{
  "n_experts": 96,
  "experts_per_token": 8,
  "d_shared_expert": 64,
  "balance_bias": true,
  "shared_expert_gate": true,
  "lr_router": 0.000748,
  "n_head": 6,
  "positions": "rope",
  "beta1": 0.95,
  "lr_head": 0.00822
}
Below are experts of layer 5 (counted from 0) of a mixture-of-experts language model. Rows are named router (the router's row for the expert) and show model dimensions 0-191. Each number is 500 + 50 x the weight over its row's rms, rounded and kept within 0 to 999. Numbers have three digits each.
After each expert's rows: "mostly gets" lists some tokens that are sent to it at least half of the time. This comes from a sample of Wikipedia text that the model never trained on.

# expert 87
router:477499436520502499523359416496514609564482493529527483571472451588470525538466509512490459510529559478389589498527541563475458482535420544524552477489512419561460574543547487423398408599524493377474560552457510534563446513540502420403461468475480526494436471519519487593496575550578545489477516539427538485482544449534508448514483522532479564642537558444508451495509535494473607529608487513517475501606533511467429583430437582586596483456455496538469491479603452484528465478511491468440543436474482454507577491464550524434499506532569547466512470508497514528519440534525418543
mostly gets: " and", "),", ",", ");", " &", "\","

# expert 39
router:501545496529535568493461401527497499575502478377436536491468476547455470508412516577530451458570463504395507577513536535513523449500464548562471586529531508543565496547504554496436448485444580411443559528412503542518510441533536474369473457472519553524520488561538469594517519555454514515480599508446556528441487479543470501448485499455456529495542498426518508519447624483514595587547382538461435548494491421541490552404530545554450622477445422580483496533510444478477459424432553485430529507567448419489509475525573526390519496542482516534510476438482491555503363553473498506
mostly gets: " County", "==", "ington", " York", "====", " William"

# expert 2
router:521504518522601567547486441511536559484475474403432503575535420490472456599441509550525482423624490428437495585519461463517550411512439487591496464463471419514571582612529560517527469449494515460510549497404425478490394441602539442405449473440481502510449545557567462509465537524555611472474596496469543498481561452515487425487468549474436471551567553459498473600449531551497601564512468512469461607485496523552461544424436530542520573476525417540502474471553491430490459422481515491416596495536494553503561524546481462483496504516530496530453492451501453520509392496515445489
mostly gets: " John", " William", " Mc", "ć", "ael", "}"

# expert 78
router:552440545466544501483441400552469615529476531441474584586507492505474498605471475509539489478509561557506560581474558571543574441580530537587513539472494421552506540514569640558483434601495593370465502501552540613549506439477507454403461418440532448499355570541467432549509475565526458471534483563409446470519537506536549484464457519481518538574506499497473484544516491544417546508463443434496474569505494545499501516445514595579504494458432530526511498544493451467499468483495563554397496510528523490464547431472463533448461405490543568437490405467528450472485455481512494517
mostly gets: " the", " an", " his", "The", " a", " their"

# expert 35
router:497476552566510541513412499504501649565530426506453603582506366492528469470471455474535428486597559535435452521554492609497441441506391441561573516555473394572544603573554567472498435481444536407540449495539469476563480431588526435500536485468564465432434527480523465503450558491500550527510571525437504523446468500557544462534465448540503489611536506511485452546472521534513512518560479482400432467570470524508465474446489452524540580478502486531442519532512483515470524462389493488443514486500528515498484458489432491465436457531546565462475444419448473415530377467549412507
mostly gets: " \"", " un", " tr", " out", " ar", " Un"

# expert 45
router:492481529456499504412470414522428553580404533548455516511462490536453493504426568516569506445562540546411476600525511539519555451555476527577430547462501381489586503499535522523436399483507494465532551456487546570493451527590525431430440426468506428531414600452523486465540445570492559506433646433481524486454543458580512519532453551464504583513494488493505471506437500543449603541521421508519519484406457486540518492411527507621509538535445486518481470498572534485475443393486600576490556403526469421514475487437524494480487528546526497511536449478461531463546376504553469499
mostly gets: "ican", " State", "ople", " County", " City", " House"

# expert 14
router:541484514477555544508405473552476573491538453386533458552530476490540507446470475510513585436453545434441481598537551491538580491501491508580551458518493484509580572523541561519483421538472499404431519513616430524527540470475550462407489424388498525430381590528519424524549488473521559477476531539481524470369476513543468575480426532456465597557536455523483495540450591549540583430501453507474443501549402532580457467408507521550482539515501507507479537479483464470553501466478516519401575521608379461511526537463391548435486524480458549469505466459487444443498496510567479437
mostly gets: " Ind", " Austral", "istor", " music", " Christ", " South"

# expert 52
router:549443495497614542495525408480479570523429451462515501471527482552518450474424466465502485452496514521457552535533499468533557534583420480631424480517545404511540513491524539408457457577474508365433450532559422578514413449496417474435539538487515453505499573538489462543513465519506528421549561477587594517412502435543558454578489514525582441560479426529523498465493557522489561514525393480496469493469475464526500504432536517571576573496413470599509491526522475398536562383499538544435567495489471473434535477533458483438422414479572470451431441508472468415470491546556480488
mostly gets: " city", " Europe", "uthor", " States", " town", "″"

# expert 36
router:445546579510478576512395462546521524564413505538420518457445522524395521506423557599514509498568463508465441539497535525513492433567384433520493504424426486526568558538542497454505501491509487438526466587507501450502428451571583488427539498513534479508414479607551444461458555506472564450541592507561581528374536418514540498568533427519485507432536515475454424511512585560439633501496475574491514578481499529525518536478521576513573439378524479512475472488528515434515497427454550501501498499561434521452616465515472504502481506440573497510451446452513420485445424527592472491
mostly gets: " con", " Con", " comm", " Comm", " att", " head"

# expert 80
router:490540553511499445542474486538449554467505438486536567536506427481579426471395460519588465521545402537497508498484453550568560484566417515553429500522525443525452472517512463534399439563502574376418515570474508601496395443490454451450492476466493417483512483513496435487470511525529563501566526590522569496356485498469582516579458519561487536543485526482439421530506554481478581479475454514466406536451548473515578539509511580518628575483567479533498555485470566560503500487486503441452477474498470426500494508491418514456429385437510537532428499489420404488542449554602506444
mostly gets: "ersonal", " This", "ount", " stud", "echn", "ounc"

# expert 42
router:504458532507553554514436445444480562528450486434489524513530473405385553597500507580513472486533530559484464547525496533543520477585413622543487422466462420482594420511508486384480447473457469418565573542592435546472473437536459433450492470426456481478490478530475475488467544508483517408458555448527532547514448504585490562480454442500488561484502537450452503530553538495432624555525538463449444540544498597489573559450474516532514579477462408539538541554514484508504432472402570470354533510527508443444506474504370534443453452540518541469510505513530511470507472547630481469
mostly gets: " four", "resident", "reet", "row", " new", "or"

# expert 0
router:484487515456551564545421513549514508546415435400446517544502488591406450485406504457573483471553553385483522484614538537463450517540447550596544528532458400548532583544535579478533485516524573443468497502485522502609485542497491496491436439417546509505394457559516406466506517420560532508535547557543495483439477519580461483519465585476500536520563461465513544511554507532545557580538465507439431543485530497536522529469493516486516567471422451540580448496552497573473428445406532494412548438576502472490469402466452537454420464508467540431466432454442442498469472589609471450
mostly gets: " Ar", " ar", " Col", " col", "let", "ober"

# expert 74
router:526526515581552563509461479592506613522520468419478462490403489483393455519435452549481443454551502530440532460516585485470552478442428484621478422554506461555525522546527519519399445529454528397486452466542508505573435493526488478494477442464475366558428504528573527596512583558525508504504563520460534458445480485523533508541447520420430495565583442453512502554471548456507600540505393528470447451485502538456527494465459509531497442423402509519518518541536512556505473540431488521459542370545473493406500404467360538446497468541499509437493419507460464457515419466491452559
mostly gets: " f", " (", " dif", " F", " y", " sh"

# expert 7
router:444505498527479524594449407532511545444504523463462528548424461487494464553452479464513536511527523417464465560579482606555553482494450460504479543482537395553564498514520580419355472427453526445493565520433513553524476399560467452477445464422466485537535530501534399473501513541545450517465513549492444482423511548473577495550495537431567613512519526572548417548434571555541614511468425546469468515386428440511483541423435474515551536517492478505514542489498528507602509519479614600490589430476477512502554488495426488502426524522511514484453488402575439519544469430594510504
mostly gets: " on", " in", " under", " at", " for", " de"

# expert 79
router:547529533458547587454460456476580537577490448437404597534540414491443429451505547481525479440523458510447487547527556483543460421520434531643476453526515383501601466467478535488433467620544559481513496490538419451527421487451459467386511483398500487524451532510460444530508492526505588435476626534457531470445495466524540379542430541567524525560495464446475540608522502518432554529518433526482528533478409509528478572471490531571525561522542426574490490488514482483452498490460519588437499462526399531585523574502521562452495521574519533459472498499464513508505467528631462508
mostly gets: " South", " American", "\"", " North", " German", "istory"

# expert 82
router:535548571473539461462461435527441650550480485426462505593490551500458458538413476590498494460518476513510487518523584501505431538451485506558505550428476466460547501591510499485500456516531593393459539502527381579506483535589532440521436452407441549508490620516537515466548528510535638454528559428449492536501488525613549421537483500518572549531486463522531438554463546591503505529505413499468503517487476526561418501383440479467483505432465488553447563515575464467511442448454458522439572523554433428477552500450456479430442529497549573481481374439543514527485466529516475565
mostly gets: " been", " song", " album", "bum", " writ", " rele"

# expert 21
router:533485519490520589491457413554532606507499466474487533590507418466392483564407540526620488516527458537440488504465585488573523470507467462533517495477498443503544588546475606505444454575546567440552506522492536516528356505485484443504411448468464497487467588503450495534516553562525531478438575512474516508489471494496456463589496561475541551471507490421537414559455575502479542553480445474469525562425443470474492519471440542508520565433471437509438590525642406528526405437576499503416553471534464454467516464529470465520498490451513493466503455490509398550509408435570424617
mostly gets: "o", "du", "co", "ve", " Mo", "ino"

# expert 66
router:551523471509478457561410463487425524537511495466413516591421531462439513528471481571502486470526546513436595481529494544545530478511449499544451463496563436614573522524476497450469419509498524385505491543474459476573497458526487493487440383461502518584420509541481459568438562611518547449496629475524450482393447471612424528559504506466493513531495462475495609515428469543436650514494448542555491577468419482509491462428458534527528470539446441532522573591557479502508414433414506478398574529490505574440538522437550531501457460471525556456491462470470456507480471498589450525
mostly gets: "stit", "epend", "ai", "i", "ie", "omin"

# expert 25
router:448536500492484525507523400461547531498435452430518558557430422473428479636429497475497453450508585520458567441511506502535586480464449563581448522455493466561536525558510487402525484502496548417452501505482426497516487523517437434483461440440542465491468558552498477606478479577595526490447553428512557503399486467626517489515409592534488583479459545448480481577433443515543551477585352510472473538467422581504447498390485596530424544520465435485533562452535498437531480482502461478382532526442492523492554532509446500427494484546496552495493460484452513510501451528571413542
mostly gets: " York", "wo", "ington", "sh", "ford", "lin"

# expert 33
router:467508491484534495511482489608502570580431454418448526520429500480494478555505550488576535458561475479473474607485465462590461516575474507595430579472478396548567549594607494450464493486522594395573480517544461454475415476513501463469368530463443463487400456465515434479455525515532576529441574482438570502467457500500498417471469449423527518566504506523459478469461540541453550513517490462491517561472490570509481512348548569571573459495390409520499439479549435480543486486497494585516591465538504517518559493457491547481464465474486471415467467439527546543471483521573377528
mostly gets: " be", " have", " has", " had", " would", " they"

# expert 3
router:457411420454442534536545495514500547560488476484429510497493532492429483548471443537596464498535534555445451525467547519468566491530465543475480559484463446533503553563532480504549555588467560431492529533545528489529529491540459399380363365520475428497428576487518461468516518582606544443538542540505565539473433461499573434474479483458498518503493484433479407532495559522475560492490458483482417592454482472526443570476411617606566496455439544579501536454527444442448399485477561451466534483478454451506533451478510497410476373588528509518510445475580490443461446525551467453
mostly gets: " that", " was", " it", " is", " this", " the"

# expert 91
router:458514531580597523456426440611524500449474544346449578558506487535425496522485494551500465427540515472424478577522489569485484457492477473547563538445490436567550501523508474455499421509522624434478462491546475482511406389520461505431518474419503486507470502574452483541509482523537535512448643480549512538444448473495513486452422494425483536541548516512474519569506468536538592503442431443457452471571454578592491575446447523518526557441439453589522493503543539558542422411533524551382506437540470449471561493463453477432498448499553521517430415450484492523464513534615475454
mostly gets: " All", "usic", " Har", " Russ", "istor", "ootball"

# expert 11
router:452482481461527514473463466557565554543421426498470513544505466444469510586489500476566497500466593454485555622550506469612496545428422450512522509531484454518546529562498521447502411475482457460486504481472508531519436521531506426466451471443448478528427554506507397510473517506531634487509575468434534451462497498574434459493456611449489521519468566512450498570485513536514621513557454473449502583507479511505487537460394550510566532560486515545458451538573470478577472432431479547351519406510487535495467503447410519439535344504503511526444439470455437494515404497611396470
mostly gets: "ah", "ph", "ş", "ć", "ober", "ñ"

# expert 93
router:448489527491475541540450419473545632426488467570526547580439483452418439531441551505620440570563519475491609450559500492560465488537436489487495505502476433518586506539563546511502397526414535457507580498473582526561465414497491494406458564473508536471476606470516475556501547533553610535505557504477517506419461467562441540562482528451478473554515506499494444564450503496487536553579484609517473590398513590482469537437503516536605558522452528508536555508602536502469460401456446493390557448536465468487485487499468529436444491523556544436549448453467490512542470489596457458
mostly gets: "ober", "ure", "ution", "ire", "ital", "ment"

# expert 76
router:530521540578481577543502482595495558576479483461496594478477468530372498539517433577477466518558503480441513526521556519525514519563456442531383537576530438522560524508518561494468463555447512389536462577515527553538438481566525431467492497498613499518395487480582434485460447472526606413529564541506553539416552535505524488522509478468506468520560512492478569472545544490409600524537457563391572570457457492499486546474512561592584499489479521480521549518521580488453441446430500503473541480555478528515504557565397467465410400507579508451437394445504541554524517515577455424
mostly gets: " inter", " she", " ad", "|---|---|---|---", " Car", " She"

# expert 61
router:490542554451569601499386424437426537615478472444470552543527415537432468514450517556542531475520466404399461463600498496542539559449481512572502478518471403478619490528457505508481457513489501446462538556497511544494424494570481422556430516342499420485452542458475496528525468497559446450543508469479498508420510431548569447525481514489558567475528444496503397506475554549442557526563470574436435481445412558557494465447478471599522522579558495526507497488509511441558458430439515461424532457441495405560522480545372515481509521529474535473501473436504520468554440458550431478
mostly gets: " v", " public", " long", " new", " high", " sc"

# expert 90
router:468410516458589512515433389511542635558524449516544454472466515481497488562444510505560483494454498505482469527597520591612508534571518522575498480513494474468585505537544522519411496517493545419477479456552521540600407457558448411399482524419509438522436583503463483572494548477557559380409565420556588495419484460545490400513459518498498534515514578431488437514462512521400539458561488495499486548477528493564475556444484589516527483503447469548524521570595477524555504454501523413483509443531447447562485462487435459512428486493517555471535511500504536385500527506584391501
mostly gets: "ities", "ution", "ction", "ions", "ology", "ity"

# expert 46
router:486442483561523515521486461588510558489478482469463637524519500543505548505431515563552479486528549447464429467430503525576569461566505554532516476514512487595530439573614538508480460481490588387515535515551524564583454498519482411356428533383492484547454498482486451525550579471554626450547507500508482520384535517595548558574473474525518515446554532448493547551512552505400516539542549543582527459529521525511438530540459493541534578528456454549467550476559414498477442545457473507419561493499470491501520460492417497447453475590480637466472503485470531432470465558525386485
mostly gets: " ar", " Afric", "merican", " British", " American", " col"